Below are experts of layer 10 (counted from 0) of a mixture-of-experts language model. Rows are named router (the router's row for the expert), gate (a neuron's input weights, with its number), up (a neuron's input weights, with its number) and show model dimensions 0-127. Each number is 128 + 24 x the weight over its row's rms, rounded and kept within 0 to 255.
After each expert's rows: "mostly gets" lists some tokens that are sent to it at least half of the time. This comes from a sample of Wikipedia text that the model never trained on.

# expert 4
router [117 160 146 126 161 120 150 146 138  97 159 136 115 126 127 135 128 141 129 171 131 143 136 116 174 130 169 125 147 110 130 150 146 137 118 161 111 146 152 133 118 127 138 123 151 107  94 145  89 108 122 156 105 138  88 106 201 131 161 116  67 118 120 102 120 165 133 137 103 135 146 117 114 159 133 123 127 150  82 118 145 117  86 115 121 124 136 112 120 106 207 167 112 102 115 123 127 180 113 146 120 135 149 135  98  97 150 140 140 132 103 172 104 142 170 104 160  90 124 127 117  93 106  95  93 110 141 150]
gate0 [114 112 115 108 146 114 134 127 135 144  85 147  64 106 150 120 177 157 126 113 115 135 107 103 154  94 116 184 141 148 115 120  92 164 108 114 109 152 191 128 147 122 144  95  88 157  94 121 129 171 113 100  93 133 122 127 163 167 143 148 107 131 116 135 133 131 111 144 139 123 129 143 112 115 100  89 183  86 123 153 131 104 128 138 172 135 143 126 118 135 162 114 131  93  95 101 182 145  83 116 122 122 168 153 124 157 145 137 114 126  99 139 124 152 130  92 112 146 164 117 127 128 132 154 139 155 118 121]
up0 [141 112 125  97 131 115 159 140 115 117  96 126 104 105 157 142 142 146 116 112 132 126 134 112  97 102 117 135 125 144 113  76 105 168 106 170 138 148 152 126 110 117 199 150 111 163 120  97  95 164  96 113 127 142 155 160 148 155 148 100 109 115  71 142 126 142 124 128 112 166 127 137 103 149 117  87 179 110 102 161 113 118 105 135 156 150 129  78 122 127 133 156 142 127  94 122 166 147 140 104 145 158  88 148 136 144 153 166  78 137  95 143 151 145 121 128  92 110 133 123 116 110 180 120 139 125 106 104]
gate1 [121  90 126 110 145 125 134 150 110 129 105 119 130 100 141  94 168 117 136 149 146  90 146 122  87  67 129 124 122 118 131 150 118 149 114 135 113  98 148 140 100 176 149 116 100 112 140 148 124 143  61 146 115 122 116 133 124 150 132 125 132 140  54 108 144 129 118 136 108 107 133  93 104 115 143 116 153 104 122 145 139 125 106 113 164 152 171  86 103 107 138 126 132 155 134  90 101 185 108 149 110 117 139 130 111 128  78 164 106 138  99 184  67 157 130 137 129 116 112 105 121 119 120  72 127 141 120 127]
up1 [111 157 135 130 172 111 134 145 121 122 144 130 111 173 142 102  90 120 143  78 103 162 127 128 126 172 140 104 161 135  84 112 119  83 146 151  95 151 134 148 140 126 138 125 157 114 131 124 147 171 168 105 124 131 137 176 128 109 138 183 125 114 102 126  80 124 102 136 161  80 102 159 151 157 118 107 173 107 136 115 118 170 144 123 164 141 140 181 141 128  64 134 114  94 118 130 160 128 132 149 134 145 124 133 161 103 141 123 168 142 108 119 137 121 164 135 162 143 126 131 162 155 152 145 142 121 115 119]
gate2 [144 107 138 110 168 116 123 106 119 146 129 151 138 111 146 106  92 123  98 116 103 113 170  70 104  94 137 111  98 161 130 121  89 131 139 163 135 114 128 118 104 141 125 102 148 114 186 128 113 159 128 145 189 219 124 134 143 163 153  93 105 141 122 129  97 169 132 123 163 120 110 139 100 147 121 160 129 138 143 131 127 152 133 128 175 118 162 131 124 134 124 110 163 159 107 144 116 168 120 155 159 115 125 147 159 134 106 116 105 127 124 151  92 172 145 125 130 139 153 108 106 149 139 112 116 161 147  97]
up2 [106 135  88 109 115 120  67 145 128 131 130 105 139 130 149 103  96 163  94 131  73 116 108 115 142 147 138 127 135 153  87 100 119 112 102 127 135 168 150 133 177 148 112 150 163 166  81 140  64 137 125 112 122 143  88  98 111 124 124 123  99 124 103 121 140 166 153 172 139 150 174 104 125 126 122 159 145  94  93 144 107 102 155  95 112 111  98 110 148 145  81  77 150 123 138 130 143 108 111 145 141 105 145 143 155 142 155 137 124 168 121 117 126 104 156 128 152 140 132 148  96 138 155 109 139 127 109 119]
gate3 [132  55 112 144 128 128 117 149 146  89 170 122  93 118 118 177 141 108 133 120 126  83 154 138  98  90 116 102  95 125  77 110 140 116 121 137 129 102 142 118 129 116  81 109 137 124 146 139 105 137 128 127 117  85 120 118 147 146 157 108 129 141  92  92 135 109 133 163 121 166 112 140 168 133 119 139 116 146 143 175 120  92 101  90 126 150 152  67 145 123 128 168 132 167  98 114 148 164 114 125 148 118 123 130 149 153 150 141  93  79 115 168 167 166 130 110 125 150 144 114 112 127 136 139 109 105 155 143]
up3 [109 164 157 108 107 132 150 122 116 156 149 127 131 183 144 120 121 125 103 112 128 177  87 161 146 114 113 142 167 119 155 152  75 114 124 168 124 136  97 152 143 142 132 127 120 113  75 145 152 129 152 157 160  90 134 127 100  87 109 140 165  81 151 166 141 134 129 122 145 117 102 132 136  77 129 145 141 124 156  88 128 118 160 133 117  78  90 163 119 154 129 100 107  99 143 118 138  76 120 110 127 141 126 133 118 109 124 117 134 156 151  78  89 109 111 158 136 116  89 126 117 133 128 127 143 160 109 161]
mostly gets: " Episode", " :", "===", "\":", " ISBN", " Cent"

# expert 19
router [116 119 154 105 152 149 149 126 132 113 154 123 133 114 103 131 110 155 156 185 101 160 147 126 163 143 168 114 153 155 110 130 126 135 129 121 114 184 130 135  83 127 157 126 140 115 122 133  98 110 131 172 116 150 131 162 133 115 146  81  87  93 106 127 169 151 152 122 121 172 165 120  82 131 146 118 148 125  98 129 181 114 132 146 101 132 147 111 109 113 166 148 111 112  85 109 104 140  73 140 119 138 151 151  96 113 129 111 112 115 121 151 119 169 139 121 152 128 157 126 106 132  89 108  89  90 154 173]
gate0 [153 128 123 149 161 109 122 153 159 128 132 116  84 112 150 164 164 162 151 157 108 132 120  90 111 119 133 162 153 104 156 169 119 161 105 124  81 119 139 136 142 125  80 101 111 136 125 142 137 185  89  98 137 195 107  78 142 143 155 151  85 152 124 104 125 167 123 131 149 112 150 133 135 133 103 114 127 112 147 142 153 107 130 162 127 127 133  87 110 121 130 107 139 123 113 128 152 117  87 123 153 112 160 176 110 108 144 153 100 136 111 125 149 125 138  95 124 124  94 143 167 172 125  88 109 161 136 128]
up0 [168 135 110 125 116 139 108 144 139  97 138 105 108  94 164 135 135 123 123 125 162 112 133  70  82 128 134  80 140 153 136 148 142 170 102 138 112 137 142  79  82 127 161 163  91 144 160 139 132 122 121 127 127 159 136 113 135 106 154 110  88 133 150 119 131 118  91 126 148 105 158 131 149 174 111 122 156 108 122 136 116  83 112 133  88 142  95  93 118  99 116 173 156 158 119 132 143 125 107 119 149 164 129 166 144 131 111 165 130 148 128 107 148 132 128 131 116 109  90 149 174 131 196  98 128 162 114 134]
gate1 [109 129 115 154  80 123  99  99 136 101  91 106 128 155 151 113 122 110 127  79 118 109 120 111 154  85 118 150 166 150 122 104 144 155 103 125 156 168 125 137  96 167 176 127 113 135 160 145 131 102 125 159 123 147 119  99 117 112 123 116 146 110 138 115 151 105 147 109 109 137 137 163 113 119 129 113 155 106 113 163 103  98 113  93 175 115 116  60 121 135 113 137 150 119 149 116 112 148 153 171 129 101 113 106  95 110 142 166 103 132  69 123  82 163 126 165 125 135 141 105 106 120 166  84 112 132 129 115]
up1 [ 94 131 133 115 136 150  95  83 130 105 121  90 122 112 140 128 138 132  79  90 126 174 121 124 128 126 152 119 117 138  63  97 134 123 134 184 134 144 106 130 108 149 151 106 147 133 116  94 120 136 142 161 110 175 152 134 132 121 114 162 113 119 163 168 131 147 149 151 153 113 120 136 139 172 115  99 122 143 135 142  84 122 130  97 143 176 103 110 103  87  87 141  98  70 122 111 146 117 143 132 158 142 121 128 156 148 128 135 141 173 155 117 114 132  81 185 138 155 155 144 156 128 153 120 132 138  99 146]
gate2 [162 114  93 121 131 113 133  94 122 132 164 123 112 105 113 155 129 142 164  93 126 132 131 102 120 106 160 106 108 168 108 151  94 147 125 109 136 152 144 104  91 150 119  96 128 119 161 114 144 149 148  95 143 166 151 171 130 144 163 102  95 129 192 125  74 127 107 153 132 150 150 137 130 108 144 137 147 152 124 111 197  98 133 140 139 119 131  73 117 125 173 121 108 114 104 131 143 151  93 134 150 140  98 120 132 114 153 152 104 141 138 162 117 125 174  83 120 142 120 127 164 174 110 106 108 146 101 130]
up2 [113  91 116 129 149 135 111 152 156 120 110  92 105  94 138 131 113 140 140 155 147 153 133  96 171 146 175 109 114 161 156 126 115 126 126 105 123 104 166 111  83 153 116  68  92 145 114 107 101 158 127 128 137 126 113 122  78  90 133 122 127 108 141 117  79 135 183 117 132 129 162 115 132 137 128 171 145 125 110 119 162 127 148 129 153 142  89 117 165 124 124 135 114 107  76 124 146 139 153 121 152 147 122  85 112  93 127 179 107 136 130 132 124 105 145 112 122 158 149 153  80 136 160 113 126  88  78 124]
gate3 [ 98 112  98  92 145  84 144 102 155 143 131 137 156 117 147 143 124 152 140 130 135 152 169 131 143 109 124 100 175 145 123 184 173 131 125 143 121 161 135 123 117 132 123  59 148 123 160 106 149 118 117 142 159  84 137 118 140 100 156 135 126 121 147 114  65 115  79  76 129 133 137 104 115 123 130 124 143 132 110 144 128  83 154 140 106 124 149 115 123 172 114 103 135 145  55 118 124 118 117 149 146 138 134  95  78 116 154 113 120 113 100 143 111 100 155  99 105 172 143 118 127 141 126  90 114 112 131 129]
up3 [133 159 165 201 130 202 174 156 156 120 114 127 142 126 159 116 105 108 131 120 124 121 114 123 134  94  84 134 107 122 140 129  80 162 116 127 127  95 141 137 145 140 147 133 120 120 135  50  99 107 143 161 132 121 114 161 122 124 164 153 127  90 110 122  59 124 133 113 123 113 132 124 152 114 123 118 126 110 157  88 178 150  91 106 123  95 140 127 158 156 151 166 129 123 137 131 134 125 123 130 157 145 135 116 138 121 148 142 126 163 140 119 122  79 124 115 118 114  92 131 114 105 138 139 152 129 136 174]
mostly gets: " National", " Labour", " Liberal", " Royal", " commun", " local"

# expert 2
router [102 185 140 146 151 148 167 142 128 118 151 143 137 119 125 129  90 157 144 122 136 121 116 122 155 143 179 133 150 135  84 174 133 120 148 125 130 127 157 116 115 138 116 115 144  84 108 145 108 109 118 144  91 107 100 131 163 127 146 101  99 103 107 140 131 139 133 152  98 150 137  94 117 158 171 109 158 131 138  99 141  90 126 121  96 149 142 106 112 101 151 131 122 112  64 114  90 146 118 146  99  88 136 151 113 124 139 132 111 104 120 175 110 151 172 106 155  80 164 117 137 124  83  99  95 116 178 140]
gate0 [143 162 145 113 139  60 138 135 146 144 133 127 113 137 146 153 203 157 131 130 148 137  82 103 156 141 156 158  98 138 150 149 138 129  96  89 132 143 123 143 124 129  86 143 152 136 118 103 121 140  77  99  89 139 117 120 123 153 103 133 112 129 120 145 186 139 122 113 122 136 111  96  99  87  97 142 159 124 123  94 144 119 125  91 130 115 120 118 158 107 122 122 151 133 112  90 146 143 146 102 113 125 134 145 150 147 156 136 125 156  80 137  95 112 164  74 142 144 143 125  84 183 136 113 151 118 120  97]
up0 [157 126 128  91 126  83 120 134 127 150 103 105 135 156 120 106 106  95 187 136 120 155 116 136 110 118 124 124  98 119 103  95 118 184 134 128 113 142 111 141 117 114 173 127 139 152 128 145 151 133 118 128 167 124 108 145 151 126 135 131 135 137  72 111 160 123  99  65 144 158 109 157 102  73 144 110 169 145 135 112 116  78 138 147  93 147 153  92 128 113 100 108 119 142 102 144 143 105 132 119  83 154 112 134 119 104 142 168 128 119 108  95 144 133  54 134 102 140  95 151 110 116 149 114 107 122 161 123]
gate1 [148 127 144 107  88 129 131  86 143  91  92 131 133  98 139  94 151 137 101 139  98  83 113 155 127  94 155 170 139 116 162 143 125 153  90 102 115 166 131 136 156 156 141 143 107 111 140 151 116 130  80 119 126 145 109 116 144 127 160 119 150 161  68  75 129 123 124  94 140 113 124 122 107 132 113 102 154 124 142 129 136 118 128  71 128 168 159 107 131 129 112 160 135 161 153 156 127 158 144 132 144  62 134 122  86 133  86 117 131 120  70 143 130 146 145 127 113 156 130  95 158 132 128 113 138  97 153 115]
up1 [ 87  96 106 141 197 143 123 140 114 104 132 109 130 127 135 103 144 127 117  90 167 159 156 131 115 166 143 103 124 145 136 109 138 103 144 160 118 153 141 122 130  95 135  89 169 128 158  96 109 127 177 153 147 145 161 142 105 121 122 182 129  50 131 170  76 155 111 123 112  93 144 108 144 130 112  73 122 126 154 135 163 116 147 161 112 115 112  77 142 132 116 109 111  97 126 117 113  94 100 157 146 129 108 137 146 141 115 131 123 119 150 151  94 106 141 138 129 119 130 110 117 141 126 161 111 144  97 122]
gate2 [147 125 117 142 128 175 140  95 139 102 130 130  99 125 136 129 119 151 122 166 130 103 171  87 157  70 119  93 122 130 114  76 110 134  93 111 148 149 124 105 112 129 119 105 159 120 128 122 129 120 154 129 133 118 112 146 130 171 181 127  83 140 165 152 141 132 144 149 144 135 141 135 126 146 153 132 142 152  67 113 119 159 137 164 118 174 113 141 139 139 120 115  93 103 107 133  84 133  90 102 152 126  90 146 156 127 123 122 124 122 137 132 144 175 133  75 131 105 205 149 120 137  91 123  98 124 140 107]
up2 [163 144 138 179 117 140 109 151 133 131 150 115 122 145 149 152 118 153 145 149 119 116  86  80 158 100 142 114  99 143  84 130 105 171  95 124 139 105 143 114 114 124 142 103 151 134 124  70 105 114 119 116  91 169 153 104 119 150 118 139 132 107 103 162 129 148 106 113 145 119 154  93 135 104 141 145 139  85 124 137 113  97 131 144 121 122  86 122 157 154 104 111 125 116  77 139 128 172 172 133 160 135 155 157 164 131  84 153 158 179 139 131 155 107 119  93 128 124 144 174 106 145 148 124 131 137 102  85]
gate3 [ 95 107 147 121 131  84 108 130 121 160 119 126 154 144 142 134 107 148 125 133 144 115 101 141 112 112 141 138 113 145 104 113 115 102  94 116 142 129 108 133  95 138  62 115 165 140 103  94 159 166 182 116 148 102 144 108 113 123 126 153 125 120 133 212 134 106 142 152 128 151 107  93 144 179 116 122 146 128 132 100 144 179 126 159 128  86 125 134 126 138 147 116 112 142 118 118 121 104 152 121 100 153 132 116 104 139 135 193  88 120 123 119 134  91 113 110 111 167 132 192 110 163 137 170 117 121 142 115]
up3 [ 79 124 163 136 136 139 176 101 143 114 142 120 131 180 143 146 113 122 138  89 145 157 127 122 127 100 169  99 129 126 111 117  75 146 100 152 130 108 144 136 156 128 120 117 159 124 165 148 120 132 159 108 155 140  98 153 128  87 117 149 132  86 138 166  98 101  95 146 153 105 113 107 159 154 117 120 156 141 145 145 125 135 121 129 120 112 126  70 129 103 157  86  99 132 121 113 164 116 124 138 140 202 162 152 174 151 124 143 108 139 120 148 149 106 114 141 148 121  85 152 124 114 166 139 142 153 166 105]
mostly gets: " c", "},", "\",", "),", "\"),", " ,"

# expert 15
router [106 149 156  95 143 127 151 138 145 145 121 133 120 128  95 125  98 168 117 127 129 159 129 123 123 121 179 148 157 122 113 158  88 156 138 125 101 173 126 156  86 154 151 128 152 105  94 147 131 108  90 160  94 130 103 153 171 144 145 123  95  83  95 130 153 139 140 140  96 139 148 128 106 144 143 102 159 127  77  98 145 113 117 142 102 158 147 151 121  96 146 121 106 100 120 102 107 141 120 149 108 103 180 143 125 119 113 155 121 127 103 148 108 147 128 133 204 112 166 118 107  79 112 112  97 109 124 143]
gate0 [134 137  93 103 142 125  65 161 120 141 113 128 109 123 131 124 148 119 152 191 103 158 119 119 118 136 161 175 151 132 101 128 123 101 105  83  94  97 162 138 112 160  92 136 130 158  88  94 165 106  81 113 131 122 113 109 153 182 138 112 140 147 104 127 155 133 152 146 118 165 157 140 112 144 100 144 163 121 107  87 124 122 137 105 105 111 126 144 118 148 110 153 157 139 121 142 124  93 111 176 159 128 136 140  76 122  90 130 164 108 120 118 126 141 161 108 137 146 161 137 165 144 120 137 130 116  91 110]
up0 [114 128 101  80 101  83 123 123 135 137 117 145 149 151 155 125 146 131 163 113 114 156 171 123  90 124 128 145 135 146 126  68 131 135 107 152 161 130 111 100 164  93 189 110 133 145 161 128 139 105 129 136 151 157 179 112 115 121 136 138 106 156 115 106 169 102  95 130 130 150 150 124 113 160 129 116 156 134 129 152  58 137 116 153 124 152 160 101 138 158 110 137 134 176 125 130 112 164 115 161 142 131 107 159 125 148 108 142 136 135 109 127 122 147 126 120  87 105 139 130 107  62 155 133 148 127  91  88]
gate1 [118  66 113  99 106 138 137 125 128 103 145 115  88 115 130 129 128 171 133 150 133  94 150  96 137  73 123 123 130 105 140  97  94  94  92 139 156 143  86 152 129  97 125 136 120 129 118 135 125 119  62 154 129 118  67 107 162 137 113 124 144 169  54 120  83 129 113 121 159 148 104 120 114 145  95 119 140 115 117 182  98 133 117  91 160 124 149  85 138  77 125 111 156 108 135  98 131 133 158 109 114  95 158 116  95 124 107 154 120 142 120 125 122 143 122 127 104 130 115 147 114 122 136 135 124 108 131 148]
up1 [ 75 141 123 143  83 121 103 107 159 109 152 118 124 145 162 106 126 131 143  77 130 156  70 130  63 114 130 134 168 147 167 147  73 156 146 101  96 179 149 120 143 112 149 126 138 121 111 133 132 102 124 114  90 174 101 161 156 117 128 177 115 121 145 139 100 159 139 147 147 125 149 142 163 100 148 118 122 117 147  98 121 122 154 125 127 128 125 115 151 140 156 128  93 119 180 125 118  97 130 121 159 129 133 136 164  93 139 138 153 135 118 108 140 134 121 123 149 127  89 133 182 124 134 129 108 175 118 123]
gate2 [162 150 124  90 136 134 123 138 141 157 119 136 151  97 133 107 130  96 113  79  87 113 142 132  91 147 144  96 121 131 165 100 120 135 133 149 137 174 125 104  88 163 125 110 151 128 181 117 164 120 134 107 150 141 165 166 110 176 164 126 117 153 135 120 112 101 130 142 148 120 128 129  94  98 136 147 157 110 121 152 120 156  74 132 175 157 148  88 114 145 165  73 151 141 153 156  98 151  91 128  86 126 101 132 153 114 112 133 128  85  97 148 101 134 161 118 140 128 143 120 131 104 134 170 113 130 135 131]
up2 [130 171  87 122 128 108 124 163 133 123  86 120 107 154 128  95 146 101 117 125 149 158 113 113  92 109 149 107 146 147 108 139 111 129 131 132  75 101 120 125 134 109 151 145 154 135 127  97 118  92 110  95 119 131 150 113  77 119 144 107 162 151  91 131 116 161 114  93 145 112 148 105  81 102 145 116 159  90 110 102 103 122 125 148 128 120 119 136 169 145 120  69 161 126 145 104 150 144 144 161 119  97 124 128  95 118  62 172 142 154 110 163 149 125 159 110 174 132 148 149 119 113 150 141 131 127  79 121]
gate3 [159 128  95  95  75 120 171 129 144 110 140 137 109 148 131 126  82 113 138 162 147 121 159  95  69  84 112  93 140 116  95 105 114 105 148 108 161 123 126 123 161 154 113 125 128 109 112 118 108 126 176 151 154  71 107 134 181 146 120 151 130 102  65 140 137 127 158 124 126 126 102 138 141 124 124 150 133 151 148 137 103 112 142 129 156 190 123 123 131 158  59 111 120  98 139 144 108 104 140 168 144 150 120 119 133 138 119 113 145 101 121 123 132 143 141 132 132 140 166 110 124 105 103 118 158 122 130  89]
up3 [ 81 127 129 130 152 125 171 157 105 136 152 108  96 166 108  64 105 104 126 135 157 143 104 134 131  95 180  94 135 113 141 135  94 139 139 159 174 124  98 134 154 130 144 156 114 116  94 148 116  95 164 178 133 120 117 131 106  95 101 156 178 129 101 138 132 115 116  95 141 148 103 156 157 123 123 128 147 107 128  97 125  63 120  87 123 152 130 115 154 111 119 104 139 108 136 135 134 118 140 133 150 128  98 140 131 143 103 122 136 129 104 129 119 112 142 164 157  43 109 130  90 121 133 138 147 133 114 130]
mostly gets: " appointed", " by", " joined", " defeated", " succeeded", " alongside"

# expert 61
router [ 73 148 180 130 134 161 171 123 123 105 136 167 128 133 105 106 133 120 152 160 128 124 139 108 159 162 176 123 147  96 104 181 126 137 157 150 108 143 135 140  87 145 149  89 133 117 119 166 100 120 107 159 123 145 139 122 151 129 129 127 109 120 137 136 129 138 144 144 149 148 160 111  99 127 155 104 118 154  97 123 138 114 102 131  90 139 164 109 122  93 182 156 125 121  90 122  64 143 125 150 118 111 133 151 111 127 131 127 166 110 120 138 115 178 134 105 150 110 138 111 138 102  81 119  95 104 166 181]
gate0 [159 150 136 213 169 150 115 131 132 149 156 101  88 126 162 112 162 136 144 142 156 137  96 128 152 121 135 150 125  91 164 139 120 121 114 154 126 115 155 137 170 142 140 103 100 145 113 177 119 136  97  92 135 141 134 102 149 152 145 181 124 144 104 131 105 157 145 145 138  77 153  96 136 109 153 129 138 120 152 159 176 120  80 159 124 154 129 121 134  96 144 129 135 153 118 113 147  86 135 151 126  86 149 115 114 180 143 140 103 115 111 124 138 128 150  83 133 154 160 110 133 127 141 134 149  98 135 124]
up0 [131 128  81 149  81  97 130 122 127 142 157 149 102 112 115 113 124 166 144 124 131 127 163 178 128 137 148 117  96 105 100  79 127 127 119 159 110 127 134 144 101 150  78 153 107 139 191 123 133 143 115 110 124 151 151 153 139 115 146 129 148  89 120 141 165 119 134 143 118 120  74 104 154 131 118 104 169 148 134 107 132 101  94  88  99 167 121 117 120 161  77 116  93 160 132 103 138 155  99 120 163 145 164 155 100 120 117 119 132 110 121 139 114  88 121 151 110 109 142 123 134 162 159  86 124 124 102  93]
gate1 [135 122 159 118 107 162 134 134 114 120  92  86 128 154 102 156 137 159 188 145 138  88 112 140 129 150 159 172 177 131  87 133 138 149 141 112 127 140 139 145 104 162 138 146 133 127 151 128 115 144  83 135 143 135 131 129 148 168 125 114 148 115 141 151 154 127 131 163 146  92 102  87 118 120 154 130 127 158 118 185 146 111 106  94 115 124 131  90  69 119 114 101 159 120 186 154 114 117 173 112 154  72 126 137 127 134 110 160 133  62  89 121 125 135 140 140 125 134 120 127 130 143 114 133 135 148 153 123]
up1 [105 109 106 135 126 101 134 104 118 103 160 116 119  85 127  95 113 108  99  80 128 176 102 163 104 130 120 129 161 151 147 120 101 117 129 135 156 128 110 155 112 100 100 199  98 122 144 160 157 121 144 176 122 154 109 164 120 125 148 152 133 106 121 176 115 129  97 126 142  90 161 138 138 162  92 107 158  75 168 151 176 163 100 166  89 122 102 167 101 129 128 104  97 127 115 122 143 142 144 156 131 125 136 138 134 119 121 103 142 122 126 146 127 122 135 121 119 117 141 125 143 186 142 110 122 112 118  93]
gate2 [138 145 122 110 128 131 119  93 111 116 123 129 149 135 146 130 149 156 121 100 140 156 134 133 166 140 142 120 140 140 120 114 138 180 139 123 105 144 126  88  77 127 199  51 135 132 152 131 111 141 124 136 142 166 163 158 161 146 169 123 109 124 134 124 111 135 112 162 149 145 175  94 106 172 131 128 110 157 126 109 125 141 135 149 145  90 121 105 128 157 138 118 110 136 105 138 157 130 127 177 137 133  99 150 161 112 147 144 107 142 120 140 189 172 138  98  87  85 134 129 159 128 105  94  98 146 161 136]
up2 [132 113 130  99 123  87 115 175 137 117 145 111 134 102 152 114  94 105 142 140 109  89 143 120 147 124 141 135 114 201 119 117 137 155 102 113 141 140 164 116 121 164 148 131 113 140 131 116 100 133 104  98 113 165 152 119 123 130 168  60 112  80 140 101 129 146 130 154 119 108 130 137 142  84  99 137 136 100 100 167 143  75 119 189  99 128  66 116 153 151 118 118 113 152 111 107 123 127 102 156 108 174 131  90 122 133 159 139 101 144 143 147 135 134 143 101 109 130 163 140 118 108 138 145 143 125  93 113]
gate3 [160 110  94 115  94  99 111 144  97 151 169 136 147 125 162 130 117 103  99 117  70  88 120 145 131 128  98 113 141 134 124 137 141 140 140 108 145 101 140 178 128 164 101 155 114 140 132 117 153 148 135 106 137  97 137  86 149 152 149 157 126 148 183 207 155 163 149 139 144 108 111 100 163  98 109 150 129 166 169 131 114 135 108 147 147 119 122 119  77 135 122  99 128 123 103 125 109  77 115 127  69 130 154 120 107 132 131 148 131 134 105 130 133 147 128 125 153 123 156 136 155 156 124 126 169 138 135 159]
up3 [103 145 171 123 135 135 131 165 126 145 162  92 112 136 124 130 111 100 141 140 129 140 128 155 133 159 123 123 153  92 110 124 104 135 152 148 116 125 119 149 126 159 129 154 124 116  95 139 125 140 117 137 153 111 140 117 138 122  86 152 157  93 104 214  74 113 133 143 131 148 105 110 157  78 140 140 135 126 176 132 125 145  73 114 155 139 132 132 162 106 126 162 113  87 124 140 138  99 116  84  54 104 173 152 119 143 132 126 158 112 114 119 138 157 145 100 107  97  96 124 100 100 142 126 146 121 166 115]
mostly gets: " people", "ations", " they", " members", "ments", "ities"

# expert 35
router [106 151 156 133 140 141 161 159 148 119 160 155 125 122 105 124 102 126 117 117 108 147 123 122 164 135 149 127 162 117 116 144 118 107 159 121 111 143 147 133 115 144 147  80 168 109  85 135 121 114 134 144 131 123 116 148 135 102 160 119  96 119 105 141 133 122 143 118 117 181 164 104 119 151 153 124 127 145 112 108 145 144 134 129 108 162 146 112 118 118 173 167  94  98 114 111 108 139  65 142 110 110 135 128 103 125 133 153 144 118 132 149 114 137 185  92 181  99 184 141 104  97  86 139  81  62 138 170]
gate0 [162 168 117 143 131 132 131 130 135 135 126 105  91 164 178 131 162 140 141 158 138 142  84  85 153 125 174 145 122  92 150  86  98  93 102 112  84 109 128 135 121 143  64  88 109 144 136 167 120 138 105 108 128 138  97 110 119 160 166 109 161 148 127 138 171 165 145 135 115 106 103 108  85 124 117 106 153 162 115  94 158 113 146 129 107 157 150 105 142  98 119 124 108 150 146 116 142  97 121 173  96 116 138 146 112 111 139  91 137 110 123 106 118 104 121  88 131 126 176  88 137 133 122 130 139 125 123 127]
up0 [112  91 109  98 154 135 134 165 101 142 149 118 149 141 130 162  90 115 121 110 130 146 134 142 124 135 112  97 182 138 129 112  93 183 134  95 140 167 138 172 115 108 132 164 136 143 146 130 134  97 124 142 118 148 126 140 111 128 113 144 131 100 153 137 169 141  84 133 108 172 114  77 120 132 156 110 201 118 132 106 135 131 143 148 121 157 118 100  99 103  93 102 133 133 112 101 142 105  60 108 116 140 111 144 144 129 162 106 154 145 148 129 131 147 158 166  51 131 154 119 118 121 145 133 131 137 112 132]
gate1 [112 130 109 139 119 128 174 126  95 126 152 167 125 185  90  88 133 156 153 118 118 147 143 170 124  93 101 137 147 155 152 152 149 162 172 105 121 122 151 139 122 125 147 105 155 124 124 121 115  82  81 149 141 118 138 105 128 153 163 144 157 113 125 107 104 137 121 128 117 148 152 127 134 145 134 105 125  95 141 155 150 122 120 120 171  90 120  96 158 158 115 137 125 100 154 179 141 122 130 139 175 142 102 161 147 130 134 170 153 145 111 132  80 172 130 128  95 130 152 106 113 153  79 100 110 103 116 170]
up1 [116 114 134  95 140 127 136 119  88 136  98  56 127 126 113 146 119 117 159  90 167 125 127 138 112 131 164 142 181 132 132  81 118 110 137 133 134 129 102 153 147  95 124 131  89 134 104 148 121 140 170 153 124 123 108 151 103  87 129 115 148 107  99 138  90 120 137 136 187  95 139 105 113 116 120 121 153 117 126  75  85 125 160 142  59 142 127 153 122 124 175 119 127  86 140 126 144 117 135 136 138 144 139 101 112 135  68 105 155 113 110 125 168 128 125 115 163 111 127 152 129 100 154 124 114 117  88 114]
gate2 [137 132 126 137 113 145 119  98 131 110 143 154 122 121 149 125 128 138 146  92 117 133 122 140 133  64 136 100 110 141 119  91  97 145 108 121 163 100  96 113 102 115 123 124 173 112 162 112 123 168 134 112 109 162 114 189 140 147 115 117 105 138 146 151 106 138 117 134 146 133 156 132  78 137 124 124 167 165 140 199 169 105 121 147 118 164 148 108  99 157 145 136 135 115 165 104 109 187 119 111 126 143 112 164 136 144 158 150 101 111 132 149 109 139 153  70 120 138  98 111 115 149 138 106  63 120 129 138]
up2 [151 124 117 121 108 133 134 139 129 131 156  90  87 118 148 144 117 128 122 115  91 184 141 114 156 118 135 132 107 159 128  62 121 146 124  97 115  88 104  94 116 145 125  94 145 127 141 143 131 156 133 126  96  83  84 149 104  98 139 155  91 114 117 143  86 135 147 173 126 133 120 120  65 113  99 142 138 134 135 170 154 135 157 162 106 126  90 115 143 148 114 134 123 123 138 124 116 131  98  76 161 154 134 162 110 154 107 159 137 157 151 102 119  83 144  73 169 115 106 124 129 123 125 131 120  90 130 150]
gate3 [112  98 122 117 106 147 149 140 125  97 159 129  58 139 117 146 159 153 163  99 104 134 127 102 121  91 103 101 123 117 144  55 114 140 111 123 151  94 175 142 116  71 135 117 130 134 166 120 136 138 148 162 139 110 151 115 125 155 119  94 167 119 101 124 109 109 141  98 118 149 157 128 104 143 122 120 130 132 117 183 105 149 111  91 120 128 152 112 109 158  93 153 133 133 125 122  90 119 108 148 165 150 155 105 128 124 155 174 172 141 116 138  87 104 120 108  78 120 130 106 104 109 154 134 138 101 119 135]
up3 [109 128 139 169 122 130 143 164 104 114 123 100  68 168 149 142 156 109  99 102 113 115 124  88 162  70 128 107 132 142 130 131  72 159  74 150 164  49 134 130 161 137  93 100 128 125  96 144  98 143 142 152 150  97 149 114 138 120 147 127 161 103 114 137 118 137 134  87 105 151 107 142 185 164 136 132 145 131 138 152 104  94 116 144 164 115 110 116 124 133 140 115 133 174 125 100 148 114 131 122 128 118 111 134 136 131 133 114 167 157 115 128 127 108 133 119 160 129  89 148 131 106 159 145 156 124 118 114]
mostly gets: " York", " Washington", " Texas", " California", " Carolina", " Virginia"